python train.py --n_experts=192 --router_score="softmax" --balance_loss=0.00954 --positions="rope" --parallel_block=false --init_std_qkv=0.0277 --beta1=0.93 --schedule="wsd" --decay_shape="linear" --doc_mask=false
Below are experts of layer 4 (counted from 0) of a mixture-of-experts language model. Rows are named down (a neuron's output weights, with its number) and show model dimensions 0-191. Each number is 128 + 24 x the weight over its row's rms, rounded and kept within 0 to 255. Numbers have three digits each.
Before each expert's rows: a language model's description of what the expert responds to; "raises" lists some tokens whose logits its average output raises strongly, later layers aside. This comes from a sample of Wikipedia text that the model never trained on.

# expert 50
Description: Periods. Sentence-ending periods, plus question marks, closing quotes and decimal points in tables, usually followed by a new sentence or paragraph.
raises: "\n\n", " The", " This", "\n", " In", " They"
down0:137138121161135152125112143168128121153135115147108152155171172121135161167112111108139164134107117083127103200111147133144147167127133092173146088119102101078140123117118121139132161154157090093102137091177073158137156140159153156152162126138110163118135136194123105116119124105117110118120138111122136156117171116121131113149153139138126129109130130078127084088156113144119095149120108174148155134158149149129122131104101118105145108128155124119080094105166089098136120128175112135101109153135170153108156142147112111150130131115128129148112137112123081095128149152140113111
down1:166106108113119120115139083118115148109079095146142104131192128101132133139118162148128133134107117129094142125147141144131105116103109130074149144128151120145150165063159093196169124100135126115120130075153136144097125121138113135154126139125121074154083158131143130145124121118169144125111126113125102163144105135104116108080083103181151129103164139139160146127141104117146175100144119137160154166120123129126130062171130130154155074098151154130110106133126137171119117125156128099126146113149102129132140090165093141164125121126129149148111135128154103097140103129150137127
down2:124149146120128139130115082115144124134111134114157105125137125127158079081126149126129119144129128114116102163106115131140137115153153130118070099137138196135111081125135129104113138144121149128121133152081128123107113120102119136084165147176114166113128122131114112153083154075152174158121159140154129161177136129135202164096125123145142161166136133143155123150156148098135147144132172151131142155117130079156123111150153117178124156122131132133128188080144087089161126142130104172157106129113155129122139163120108104145090152130122103137116133109111117130111125136142185136
down3:152140101153127143113141135152148120143131164147127131124071119127091134112110063088097129114161182118170121155129125122140147155182153090132158123144124149122129101200130125113052142107080162136151127143118144126138114158165143171106141115132122122084196109108182152160117127155102119133109139110088154131121099115100164134130128142111128104137132156115138088167146162137092148172102133107104143153120123118156125169122125113118090155147136124152127115108124120143109140115089102131122134128113147114118142131173145101092109124139141138091162153108108113149114151129108114116
down4:120104083122171132108144145167157153158146137138130143139093132104172129119121089163135136170171118145155121187154164148138079139124132155164106123147119164111118142122095113154109088134146109138152107127165133115109098096107113120108137166137117105119088156094139156143128096155104145088102126131088151126083153138111153133111112085097138113137117159136110118140154078149151119146100092154168136112127140126113120115112148141106162126113113110154047144095148154119149161155112129125130123088132106129139119168092165161111146143154095124144113132136147110081114127160163128120
down5:135145122148153113115160135121122112146091141113135157103121154107106125136134123134093125108135156106117172163156123118139081129122078140110117168114130112112132133086129126125163140182151115148089117140148136120123092124152125094106169116149142124165125121180101104145133144133121159115131098127145138174147135128105089099167136160147174157123124166106135095103131128105148135135146116109101107157117116126105106119138162177069137145116132176099182142121079126082108133108092067089131155156149133192148153138137083124141169105127141101106122140138111155163127131109105123140
down6:097130132168144137144129132154111130136132111112131141106135143169108126081147142157112112144131088105100055137187149141168106121148072135092131135104127115088130102134101143113128133168158147094117179107132094124118142119138133105109131143135115148126135134168140129140156123116100105111174124157122132136103099161097125153092088139139123076136153109130141129093135125107112181156170166146181115129090127120094121108135114149112129137117127099114103112134095100134140114080114159118150076118137147128108142141123155153089151145111124172120073134111167100112089169131155135106
down7:105156122130100083139065109155100084160156108127093143122133126097107096147126132126101143103152138108163106128070135101144133157152099146116164127139101166139113101133129112104149121128164131118091132139182186099175126099149140175130155092102149141160147145097133085145147103146126120131122150101116142168123107126116124135073110179136108145111090139161127132150124118126151155121142152119139113130145079122141145138131117101136114130137109177117081133094106101093130131124110135128162150152146096113141126122147107074120121119146174069139089143131128148148114172139140136128
down8:118058130112130154161098122093125099158160157146116128107139129157173141112122111078113103131173087113094096115100118118126100129105156100156149115150139093132125101120135103093153179112085102131133130099112105098136100128138130125114141132117131102107162132083127141158130164120146123154119142102118107118149119129112099133177209132143142102142130138146131134113126116093100178146125118125145090138141101148096088150165128097153153115104115108116104074098147125134148174148139122111141138104132119164124114119157113111103077124126168124125147123182156114138160140140159085114
down9:119128116151103114124110126132111095105152098133134122123125081129122110072128133093082133149172126142113123124129116173128122120109157139065111156150107142163121130138110119112092098169142099100139154128136169155106135083099117152111149158156105100134121118109102124151138132113131111170120161154114145130170136142147135138077150129161110127101128119133111133127117150113140159115163097144144122134121093099098151108128136122117080166157113154137024168080153097135117104114128137122114117089093113106111151141171116120110105125168135127113093141116162094088120163104154124142
down10:124105149106094106159137126113120101137115135119138098103157123124123103095127093121123064127142138145097156138126107117116102112147138130112139139121121148150112127124152093138158108128112104151136074142151125079113148149110126145124081079098136169079153098127159139141125109135138127115064097136152107163077086114138129127118120120103082159119136142082147119102119118161122095124151149122139107142146145168106161138164097125120150126111110125131148149140165168092124149102162178087171134173111090105163087104135084106171121125129105072124134134154144156134148124136141151140
down11:098127110117131137126121144136169165135108153113126157099110113125109139143086122128140129156110165129110150176092133130121132170151148116084134097149130106172160101117084164135147144140121125134164106131105118116086167166102097158129088130102188143154115124097124107099125133152126139108089129146142162126091150095151089144082116122103115123149130149148115121122107174119108105105140129148144109099116141129137151089152173102117150102162185098166188109118106163129122163100117100132122152120149079140099114122140081114132131097136183129136120163112139126110141117127149103090
down12:160110127184143175108145127121157115128111121107112157182148139131120152149134159147149137141123109116092080131155140134147119135133120137121131093146155140114138137100087086139159105098046091077138083123135163106109100122149099127133159128123139149115118130145140107130105112103114104177133114074141090129134125102115159153183103134133131127145154130161140152128150162079087128133116111141146116089111173160116119134147117141092125123047115109149118136103124141155123127119126119111081165147111151115135174118125116150136129123117148147089117124163134086139109080139141133120
down13:133125111107087159162077157112132158138124148112111122111127099094131124175101122130078150163088079133125171193145125085166146118110133107124147145169078129130122133109131142118127120113224127132109121093111157124153141087139134131119120127128100122141100100127141133101150107114106124141089151112089125111112143108160158138107144147115102103092103105125111148128123165100111146109113151133161172158092130099095168104111121152091122139105136153124128146128138122130144158158124145115151132123145142115174087118097127117114173120126161124147127126109095158161098112102118149167
down14:137115098094133151125124132111093125097132130133079157117124108134187136112156127174088098137142113131106185201141138139145129130125103155128081196138150136145094134091117129123114109116109117098158149145147145104149134127106104122067131149123091149127132115158116117109110136119125145153117113138131074134139110112122130136107144111177140140127159099137113149169156155142128119121145164137144124123130138117143107155108129137133139139099110152139133155116084142108158083132161163121121193077117156126121124098127168121106109101119175149121100097190150089148082146122140117143
down15:174134146104134140117089122128109103107107147143202172125131113112171129143138104131134121136148144087095154143184107137148115115108122101114146131168132128144149146113179107109109117131163144151121142097132130138131128153124157141143103144113138077144146119162145123170132137123169131101184141146140131215151127088136086081114193145130098139139122125147157126112120144146141132140130161114120128125184104107076118156147135112156174109151148132134129093154080125133087125100122121104175110128119097155145159114113147152104137137161104148124134099117099129129141115112128132141
down16:129138146087128110155135126123126099146138110129147115134133074162087149169082142107128094166129156148196145144100124121143118106136120109138104149128160127111079124167153112128083163132152138167174129105139132116131116104125136127100151137158136116156146135130092100151140128154155127158128184149092146084091136127112145108126139143090170116139102123180143103130143158155110119134114113111100128136134127124120136126137193140119099164129127151137180109144123130070081109103151105117163070127114112130137166131111091138113128138104070125133159118143128095148134088144150150126
down17:143121148154159127116133112139145131141139175097152132099115152137178150116061155124160151181131096120087142157118114136138128106152129156138113135126110126112117119139132152171124085108150158130065150101168138178165121128128122117130123152147133168128156149139113122114164128139125124101112135145118100126144081093175130127124132149158161131135115178093131158115114092133084134152137120107148138133126131152098138101073123094119139101153126129087170138140158164092141076121123137084141139098143164119151141113153100101116143156103185109168115113102111133113122139166112097113
down18:115102137190128128138137160173142116154100127097135155112148128127119123113096094129173126160077123119077137146113139095163136147144129115128141090119116150100084120128123083108096144128088126148133142089132152115095124139099156089147157109132111142153144124111139160111126113103082092126142173096105183129165125174128140136131142154134198139097116129136088152166134110123080105144122112133128110143103124121124124139133124173143153141103119164144180151135142117082110104169178121124115104155140143138155145174096145140120099147078144154155151132124105113134122132108114122128
down19:090108132115158137090140125134109136128135148169147147120132144127129122138076115136114170098141100124126145130127168089138099114165128103112106105121147109118159110143122115138138124134159104141152133116144135095137080178146131116136118147114116160114115139100125059149146100122147172150125098120157110144140164097146139066105161118144131121126110124121106134150131102079159123131155104143149122118095119157142197120136145136122150148166151157142059139094106108120107180101108125116132126129098125074116159131172076140154141156139183150139091101154125135108120151088096132115
down20:141162152131151157175144120145140119104126165127131119106125121187123113123167113148138137091135120120130118114123165126122150127157146188131120160136103116091160125095114131142128110099124141064134181096114149128155103107104107125084159144147091120134148113103120104142111119115127104161113110122141139090164122137086155112126125154135106126106167127137159173111079130124104126156135152180132136165110136126084149120079088122098114150104148063134147065118125170145129112126105104135111148161128127133155140111102107097114153162127165115133126098164124142086139135164095148149
down21:109127130140123123085092125163151100181109099150154156141108148090114135115099117157133104140119098096143105123114155153149121079118160126160125138081103140119110113161098119063124210114091145123173112090114098085113176141145127110131141081076126112158104139138122126175106139176121156153127112128127107131183117134109125137131151129139159115078078103166120109124144105139155126134170121111118126131110120154104124140124165094091138094137094094113110114096133125131137136093122130090117106141141109131088139107131115134106121107147148098125136140099138121139127124153116094112
down22:170186152106137121110141169131116110146089140114126144077165136103143111139146176137144125116139115083123083109112123129141149112119093097130108145123123107150142177095125134145125082114185094125108155140123095136129144106128149132156128184115132105126141089149120140122119090143137127162131176091134119092150090138156113104138162140134138142152137123092142124145111166114112105097118139070146117099167115145128110149131068139136102121070119120130103130134073103135148128104112147140088079119146133107158119123124159126121087088129130123152117105082108139123110126068131122120
down23:121156125138174139116137136138094151100127127128120167137137131099152090119148097147157151087143074130109109164133160092116114158148084159135110125132117133118104116127132135123131099150132124147134139130153120123175097143133130167125140096163165142120166086127123134162092135101117107138194099099161123127150147096124135132114138098142155126113173147094139100155144111188106127129134167164110139134157176124151139083147128145139141154091144139098125168114137089129084100111147085101110131147150148113146158098147116147161111126120169110124132145156144151094156130119076141190
down24:129126153168150088124119136124125129149136193152139159127108134082148124160112131086103106087112152106131174132146139121086128166134124131143130149091099153126080158175153148125140132150129127144153166111133130107142155092149128117129167065131095133126126081121126127168106154185132152081111162149102152163141155133157154149136112137156150122119138134119141134086120159152134131119111138124151168145097110131117125149162138130132139109135141099093163104125102135156149094113130168104125097119143168111122130078131106134141139169154187095149149115130086124133133129152167123173
down25:139132135103123107107108185126126143108121090130149139136134159142122166147128109099116175106115114142157151076092105108118111146156139174116090118110124101128133104113144161126137176119183160106124138123146125125107128109117156111124115149136126119120144143140139064093113126137131117130129112122110137109108155141128121121147110156097146150129091121146145161096094145117102131155118076145095152103135135114162152131108095089132149111169138173105119111129148159124146133109104177153074160104123083100153131126130097091132164144139188149115113092111065118100100124130081115077
down26:151117093135153141133172145123079113159087113126101101094146156133147158122138135137172134124128133147098090144127113118152149135145163102138143102119165099139123083096097157161120116098126122131111128115114144133117135083131082088100131164140103106116050085121150152133129149070132173136096107107146103126140105121099182093109161138138128141157152116128155131137133121084151123107090112126123160140106104115134092110136116105154116136127163133172085113172137130139106128112107110125149158120115107110139148111094151122132143121075138163175168133119136128125094124105143078101
down27:161148100127148130154109090142109104096171069168188121107108134113112168155115184120083087110144132114143133097112125141100161081118107121093106129109115124143116102119113113120132081123109157064123118090143137106117121132119164162097150102143170166146177130124141131096171146125140106125157110127131118134151152107149104128136094124130123153112119126128133096092154141096098125113086118123140147141130134107112109123129094072134126158165131095121143138121086111078148108137112134153154113173162099120133136075115154136099144114133132152154132114160102149106106126156132099129
down28:110099100144147147160092109136139134106139111178094121079144119127097126131164127086069163148138142095182086081104102150101127102087141116116141096117121137133110113137109144125147139111116094138116162165115106142170189117118130113138156117103125099123134118133123088110154144177121118118116110144114107098133123077148101149126138146129159094125100097127178100114118131141143129140139137121155149155126149112128125095126107112111093122118102096151127172153117158153153119136148175105089153115096089193111110103150145091130112114112153117183115097132155102117116139106129133110
down29:112106164139147177139199146137138129123144086156111171138137125090104171115148113083134084134105143152141106115123115116117160141088149179160135172165124100118125095136122136161137117153114097161104144096123086123131100128180154130094118112133101109146148103149119136149144093155107146116152131151114129133149134127142179123128153100123134049150101144143105136131137127124139100157123130125130109151099117109156088124125118127139151143128099079165094111135147132140092136119145144161087117105118180143141124163169171092132109111108161174137144135164139122129137109117111149137
down30:100122137152137151132093106151127129175129143145150077159146129150127156085127097139122093148129135086145123125140094123113147116127116134127161100120120108122158166137067133146119128153090147127119151133100110137105112123187145120123155127141084169108120119135144115120109145119102158068186144119143117095131133102159170149098126140148158141149173096130137132096117095100112180135081109165170100104133151124135125087124120143136126174107125122147108124119122104149151108145151103172078154167108161123078147154136164100129132144140151096153123177158109143127155141133125131127
down31:136144138121166135144179123136105171072137181134110128101130129144143118109194141143129121147107114139129125139109184109102143138133108149054113131137105138101113154099121124119107130135152139154176137145135164121155134098113159133121175174132122092154134152124125114148134159124076120148091115113101152114136163177115105109167103152087136078134169118093128121135099149145084120089116114095128141111151120115180127101129150145158142152108163130134097128106086157111140131128140099135112149124132145136111096094111141160086091112124149141114091128140102118118104136089133122093
down32:113115131170134117146148113111088139136149156104191118103154120097138115131092132075140096114156182153115103078108091152099098167128137137112175092114151089124113110121101099114133133099121096116115137087142140105122093114138105141088111109184123126114117093126115142137127162100133081148119121158112134108113089121129134142172129152143154097105174148189122146114134168102130176115111135120125114122122126100103117137142150156151134108127108086119125129126175139091111142127130138169140105151092098122104100165156103165098098106113102122131109127151110138154157127125149140167
down33:102139110097128128130099111114170121153161130126150177136110118115087139135132121157162141119153123154141121145155098131136117123111093135123121160171131090130111105146126154127139144163122129147147133135137183120143168119144132116110135112188112141144121142197119123120100150113107141159115117086095173120170118138164169116059124144166124132188100089120124111110144137132155105098124122134119116119117129141147140122162138134090130112143104157142125100131104086146095140135154131123117167187165133130130142161096089133193141102135133161112158145140133075086126089137123167123
down34:050159102142123138127110158113163176113122125085131132128144117124142127166162129156124128166131122107126139110104113100151119155107179092126132171157093128154104162163112154184160130094161158134119157108143099153148118144111115069120104108162140115099084118086114109116141155169119122104138140120102168181098146140127147109105124125134121110145100103165152111110103150117122087133098139142107128132140120142105135145094099154100119150165138151150128096155137145109111116169121115116161132129143126129138169123115133166115173117110075116103157167116125144115120145177126143118
down35:123144133111120164149092152126144126125131108154116143121110111105117120151123173114112128145145133137115135132145114153137130095156118104127147152086133114117111121120123216104125160093147117150115184156174150116119083070100156129098127175148123171147135176111152125152128149127168149133138111107102129173160119155140186112116092135138126091102116117120150077136114155129147119121159119142131123122158126147104087112096103121114117157114143091160113112122090173122132186152128136172162139157123117098119090126127113178165109129125119121160107136106150150150125116130097092158
down36:132131149127152126184120098126105129123071134090123100138099139177121138151064121117177147114116121116114116148089105164091111128115104116127116109132131147108127148142160152160159134121102136151147142152155110138159150141135143137141168173128143077110116119117154104134148154168122160133120133156120129113114113144108188103151129136121138148104085098119147129110136125142133120132119150132132129168115105168094160120093101135084121142162156159101151063106071104135150106176150139180180149162164136131128131126088148145125129158126130120120148150113103089117170106130144125139
down37:116098129137097148121129121107145084154091154105097146157120149119125107128077108138132157158140084147098085143149147135131154119169106133149112130139127108133088153092126140131171149161094111116147126147101121115119098149111153105146175090105152137129103133125167123096105123148071146131136156146092108136084159122133123151107156107111165120111107127145133139170134135121109106134119153147141163150115130174119099083126129147123141118111098126108157116130116148106083157156117113128113144139182136071113125181159171129125149127087173090138115122129120105094147082097132094174
down38:129113134130097127140073147122140116113182141100139114109090180124141185163108126144078129133116118132105138127140151125113130152163123117116133143152100147136138155127150125134118170086123121118081135186121148129110083106139147133135122133096130135134103113101143104101100147114145144088112121114147158109148146132168109183140141155140094138107117085101107127088110152119164165105144136160145110104141157127149130151139132101102134154151156103153072172131179113123133143074114112162145113118165110115129127128119115087112114158143197133125115151129133096137103145095155176161
down39:136097095097136115170123143126121174144121092153158155106121123128140128097095133133189127144151073132106164159137146099121153134156103140130091115153137148167115156101138120154141129103134126123124152093162085147108122161146092096114134101116106135158090127157133153133075128125130136139137142132137119106149170164105135157114147079109133130129106130179149182111156105125152123117156168124126161136097143161112137153145129145096121122117150175137135132065198117136132118129141123074118132140143102096133146117098114172140116119097128092117100110128121130085139144098076132116
down40:181067135101165135129167094173121148124127169106081148123096104125144127122128105094108148157116136100114119130088120131179100154169089152153099073182147107130128140124138130139110088125135129102104130108116106114112136166136120172108128097156103102123119125119146108125117142149107094134136124098136163147150090140117132104126144141130111131125095138131095135145130121140102120105112155159139102108088181114048169125104133095119157123094141104124159139138139129167153126144111158090128173098092154154167106101137111105113124103118134115131129138146154150149083121119121151132
down41:158180172100121123132115156148075142100121115136092132129102090121118136126106145157127144131145122089129128125124092134105113068144139154102093102150128157157171110150150151108117097147136135103133126112113094142165146119115113106164108153107120116121098130135105127126132099130103119128104117159130128114153138111085122096137141151160136151139149151156151137124123136128095153155116114119133089155150115156135123126149116140142112125143147162094223119101117139122096161114162146108137064123113126141046164117136110129073134165147143114152164126097144136072125172122143139118
down42:111159080125151127194161115099113101121152072141156111110129099141098147155098114109121146111095177153115164122134134107126120111136109195130118110210092115141119117105100133120163145151098134130152110083137123141126116155137155135115131151118134132092138108122135118120150135124102107152144092121108105148187109164090121110160152133110111162134154159099158140162151154143112123128120153136116132146145127121164108107121161133138162144127141135148149167126087124112130112137101110130103172125154097163096150123120066127127124130110123182147160130150122116114144119080154088149
down43:125100098111121113136106128120115104124161161100112125147112145125111116060168132129114144126137166108113110115121151126099121142156151116110113135161116130145066131143129127119105121151141108208114084126121157106142088131166102150155171118115168106163123119081170133110132160187135128145105123135131103159109141172140127108130088160120147127123120147156115116120151170140150103088111124146155150136131112155074121127099140080104121113182134129159079147141145110146126141134177140148144132105090084116091119123084138144119099160118151145124123155127167158126121155130114139098
down44:110124141125116135099114157160146155077119158133155135117121099152111132117137106140128123138120153138128139141117124092133154108110149106168112119109137126143135137132147081136133126118108155113115085111106134145133140160158141073164105088161120077178112142082156139090108157150148096121115131135130110146081119136125117113125136135137107131124142153152120116172142130137141080130120086116069133160138121118165104165153178097168122135116070088175126109163110118171139136167102116132143112154111133094154160139080093112129178111132106152111124103108131147099148087116175170134
down45:129133118091052103111101147097157150083137140147141155120143146165136138124107096152136098152093103148119150110155101087102113144141121070117118135128128117127174139120109132156127114163116111136164123127116140138084145192108098161125137113108090136141150128135111177104118135136102108108128144092104129165089144149161113112137176170124145146166145116146126083130132123138103123138103115091150144095093119118097122122130136131091105100183105107132113110138086050141107096167127110151112137103154142133147109117109143132091148123124123126159140141167147167135100118107110120148
down46:130139107120150147157077139131133116148122135097090162133129140110117145154144125165129150129109088121136095157147114072159152122114124087192124127120122116098123126129110129138145095130135122135089139106099154134127140152143106126146135111167112145125082123166104132197139146186102132134154134143122124113128126153176134125110152120166126109148087100133122099102133127158095100123122175151147147163113142160125109161138108186114126079084107134145135135104106158156134115117131129120090127165155184118117156098080201128129123176131127134136113088121149125127158093128126108137
down47:120166140117144183138093109090150152148135136104129139105142145130165114079132138124111152137133095113158134138125125084122159129141131112137065145113123164112113109117150112099140116117153107131124148145109147142154129095129139162138113156161108161137127175129126156151141112179135145076137104100149155167157134157143130146156102107103114159113125074127106118136159146173100154129120115144156120139191116155123107157116108153098152133129150135084093120125139179126135131156151141112098141083148128127104134148077109113104128134124159091121131128159131083104145115126131181202
down48:129101112124195121167170118102126092143151138132114139138110126113160122131091152123117102075116148136131125130114099122135112082165122153135159153133133084176167119099087113154127138120058128112170097096132131087134160102154143130119139107120127098114132162152163158112130114119116127134082115117150156154171140152127126106127129089095114080148112141137116155159130129092108094160106127099094171129157150121113135133134135126128121101117144142139168108125107109142129149164131104174103166122138094139134127151157136140098138124153127113132180104059153090103118135176123126108
down49:130145117130143139147109146093157108110089130158058141076128116128142131131136150168105110034156158118123117078106130150144135149104141149097140168099135135135134096143110136109115123133112144161135110090165110100125150104122122150123123125085135094090102086097119201130128095103132124112136108114126116106145082127130112144137107140112110116159118113150147127142123100151149131131112136137107117123150099138109126163181145129138126147151168099107062132141136122128134108107174144134127106102107092131072120097120138124133092142124117140198142153124126163141113114137134143087
down50:105115152092123121122136119133106142119131082157088110134118117127137093108146171120087123130076090120128098121149133127157129107125095141131126109095117181127206147092143123111089121148174156123124149156154127076123116130112172077133145208096154121116132113096114135116131159136131150131136126108135108158123132112118138128121125112128102083127107123120119115102098147124126165117152124148131125111116153101135137145130139124139178137148099103133089120120173098106161130098137138111175107065107085121136103105141150146084135130176159167118102144157117139111109128130084143095
down51:129141131148103170143124116169108121135117110122158118150162127111127104143125117173123080122136127154113126151160138184127121142109140119155115138108097143093116112138108103145121101104111109136184104114105111113079159108150144149190108091152177125130120128164122161133140090149104137131137110141111109113123108134101127096127125155093113103112153160156123130128114118156124106118155120129124115085162139172117115153123185125181151154105163123107160141088130138117141094105144101119083121175138168125141156141145128154093135059130079116082153103155156103140155089130112117115
down52:102158115086119156087147144130135150165128130158127118104116084119139104085144163179138142153145140135131128120065107138154167087136130155153122164100150128147170151114113136146128114132133123145136094089144151133097112107156092144147138134120147125135150126140133104153092102103127109154177168117150114149155141181117103129101131096162090171148140111119164121152130125148116093096069136124104123075147099150105159151179117145148165117123143105098164093134125096082122098131124138107143127122129137120158090152155144129115122116126124156113127088137104144100155130115153118183
down53:145116151163146156126110135119099124154126136100114148124099083082167136120096095177150121161092121126152118063091107153101155162094118138133132161115080162160180133167145138154138070175141127126104123155129121118123096106124113144105110122121131136174085126128151103166137170128127110147115110115137143145116140151156145150122107144087143137077141150072090120139139120145137133136112155123130111141142174111168157094133100123085096124151126129148161118107147126154131122140133107167114151135164117140119125114140097148108124086165150122152089116081145110151122157112114145111
down54:127101112100160103145112123109135097148128157073138153141110089123114098128145141120172159130115087080125122144135149130116132126135187115128138091166141138081115120128139117125145126073157108139126094069140107122098122111114120134132140104124105118148110164120148153184123103173106109140111108151137154123087136154122131140157159155123146146118113143146164148148141098112106094127129146189160139127146143087131131116132111148072166170141153146148144108135140170144110165103146153180121123112171167105127128119126096115131113199147151123133168132095114138117143139144141165139
down55:083185176137106138135169154127147122110109094128138184194163171130152147117097138083112129136111138142149136141170113160175148126125145157128071128152130100143127096137105116104146145134109158133167078135086113105153140157119166136166119157131095105130111135139137114140093120121141130142156133158124151151106122092097118111168140115142122137143133119094108120133147134135108085114114141143125114117102145139141118166137130161149109071150096081121082164157136114138085123162120085080125139098129123118150139097137133114142118109131179100135143120126151137107094127106147101140
down56:145131087119168152148166129157129140180093119129106136128081084145138130104103120097178133154128133139110122116111099135145119164123155117114119094125096128127117121119132172142140098110123108128103102112097086116099124142151128160091121119155087149126136126148115147154166094143125111149095134111109131088167129114080158126127090110125141143122129119098154138187133166156124083130149151122098174125109129152099163125104148120139105079083137107122148089133160135153175177127116158100109139150115152099117151140166129190135126107118135115133130151112121139138107135129097114201
down57:109121142186105079100182129142145144151135138174144118130137146123113135094160163119116134106139131118055097124140157140140115135107090149162125131127196142155093155137157148136143148105128100104174130119146141130098129102169152125152122122120138141112134135140123122109132078119075139094170091110095167107123137111144105117163136097134144140077089103140112123115096128109131108140148085113144116154135132167137147111145154120091138100161175142112131172123119150131091103135159133112116097176151111113151115117124093161085156116114125097090096142155118121133104111108143132126
down58:167133162108141141157111132169124143159117124133126129137113102117145125117132131160112146125140119116156148118149143091159143154093112121097088149110102178141122121149140182128147115152122145129146126128155104158140100136074116111169108136087145144137117113100126152114129138107124139131123126119095164122129125150153168139146131110088134162125115176154118155117113101142124102147135162073119135151144097169119180107108157131086104068141145118116063127146108158091097145153125160138115147111147119136100136118147196118114159091121114122189156183116154161125138160130150101159
down59:101117132112141150091086107108107112112151133129153152083092109135133157150148141132081155137125150093124182154072099130147101091141099139153080132113126137154136120101151142117123102154128141117104088119104141119170105152157136156135093146103121118129155108162130160133160180130136143125118087151119095100153141130101170143193137118105117129128118098163117124118150140138139095166080096129121162104064147145100127141122152108138082162144111133169110140138129152093147143129148119117173116129150114112152121099153139115110128153103119164136156119121167151108078136144116127099
down60:129138117088118147129169118149147113139151119127108119123133119138109117109132115116152145146087129126078129103129103101122117129152085148166129158116127112150153171107145122147170127137124100123109122160116173106140151103087097170173098107125145172179093137110127101080121145106112078104118128158106099102116166118153130134093125149112120097109111121152099162116147098103109077113064158138124153136106127173098106133113156130100152088090100148103182145148126121127094109094131128122129113125131119140128129180126147142145134178110127135150143107183122121156134098119097129175
down61:108142146135144123094092128174142108103165124121127129148197093139139115178091140169151123107111166137118092133109139143134135124134119120128129121147134101127148144151117145124139159094144134121106144132121123144154103128137108160129173127178112147125179103163146142094103145126118134061110126168147119134137134114152154157062140171162156162115168154157136157102105118155150163128114123154145116157124103089135138151159098122155140130101149098127169114132109143109131111131139118140156130145116138126089076158163116131161123109178164103169096086109134108091153114122149160119
down62:122155131094105154129087086128157119069140182132138170124136128140110128148095069142109138130144118169150147136109155123135166132137134144148154153149112112100124130128161126157147142075149104170161080139129135108140142121121126154074171096114114106142122129120160137130115131123093101099160130123121140133092132158137142084118130162152143124119126102144087143117161114172097094173098114126141109100130093110148094155149117130119103127117116115098153120098092134126123078131117101183139156112099142088153162106145130140165154120181136171131107144143095165148110113129125157140
down63:132096080147120123133199158173131119128106159146088168159084085185130108157106172163137130157136105100097126151104145108098070130131090108119074091106101124172118145138141135154123122150130153136110143105134113131098143103120089173076114128090116132130152126112122133141154115142133102147121114126134144152114143162113119107097126121140121109143090151146064140162139148157115129122131127132140124190097133119128125102076130118140165112122138124169130162126132136147123136142130131135130118118071141091166119142117129118150179127141158122142139119129163160120106142158105123132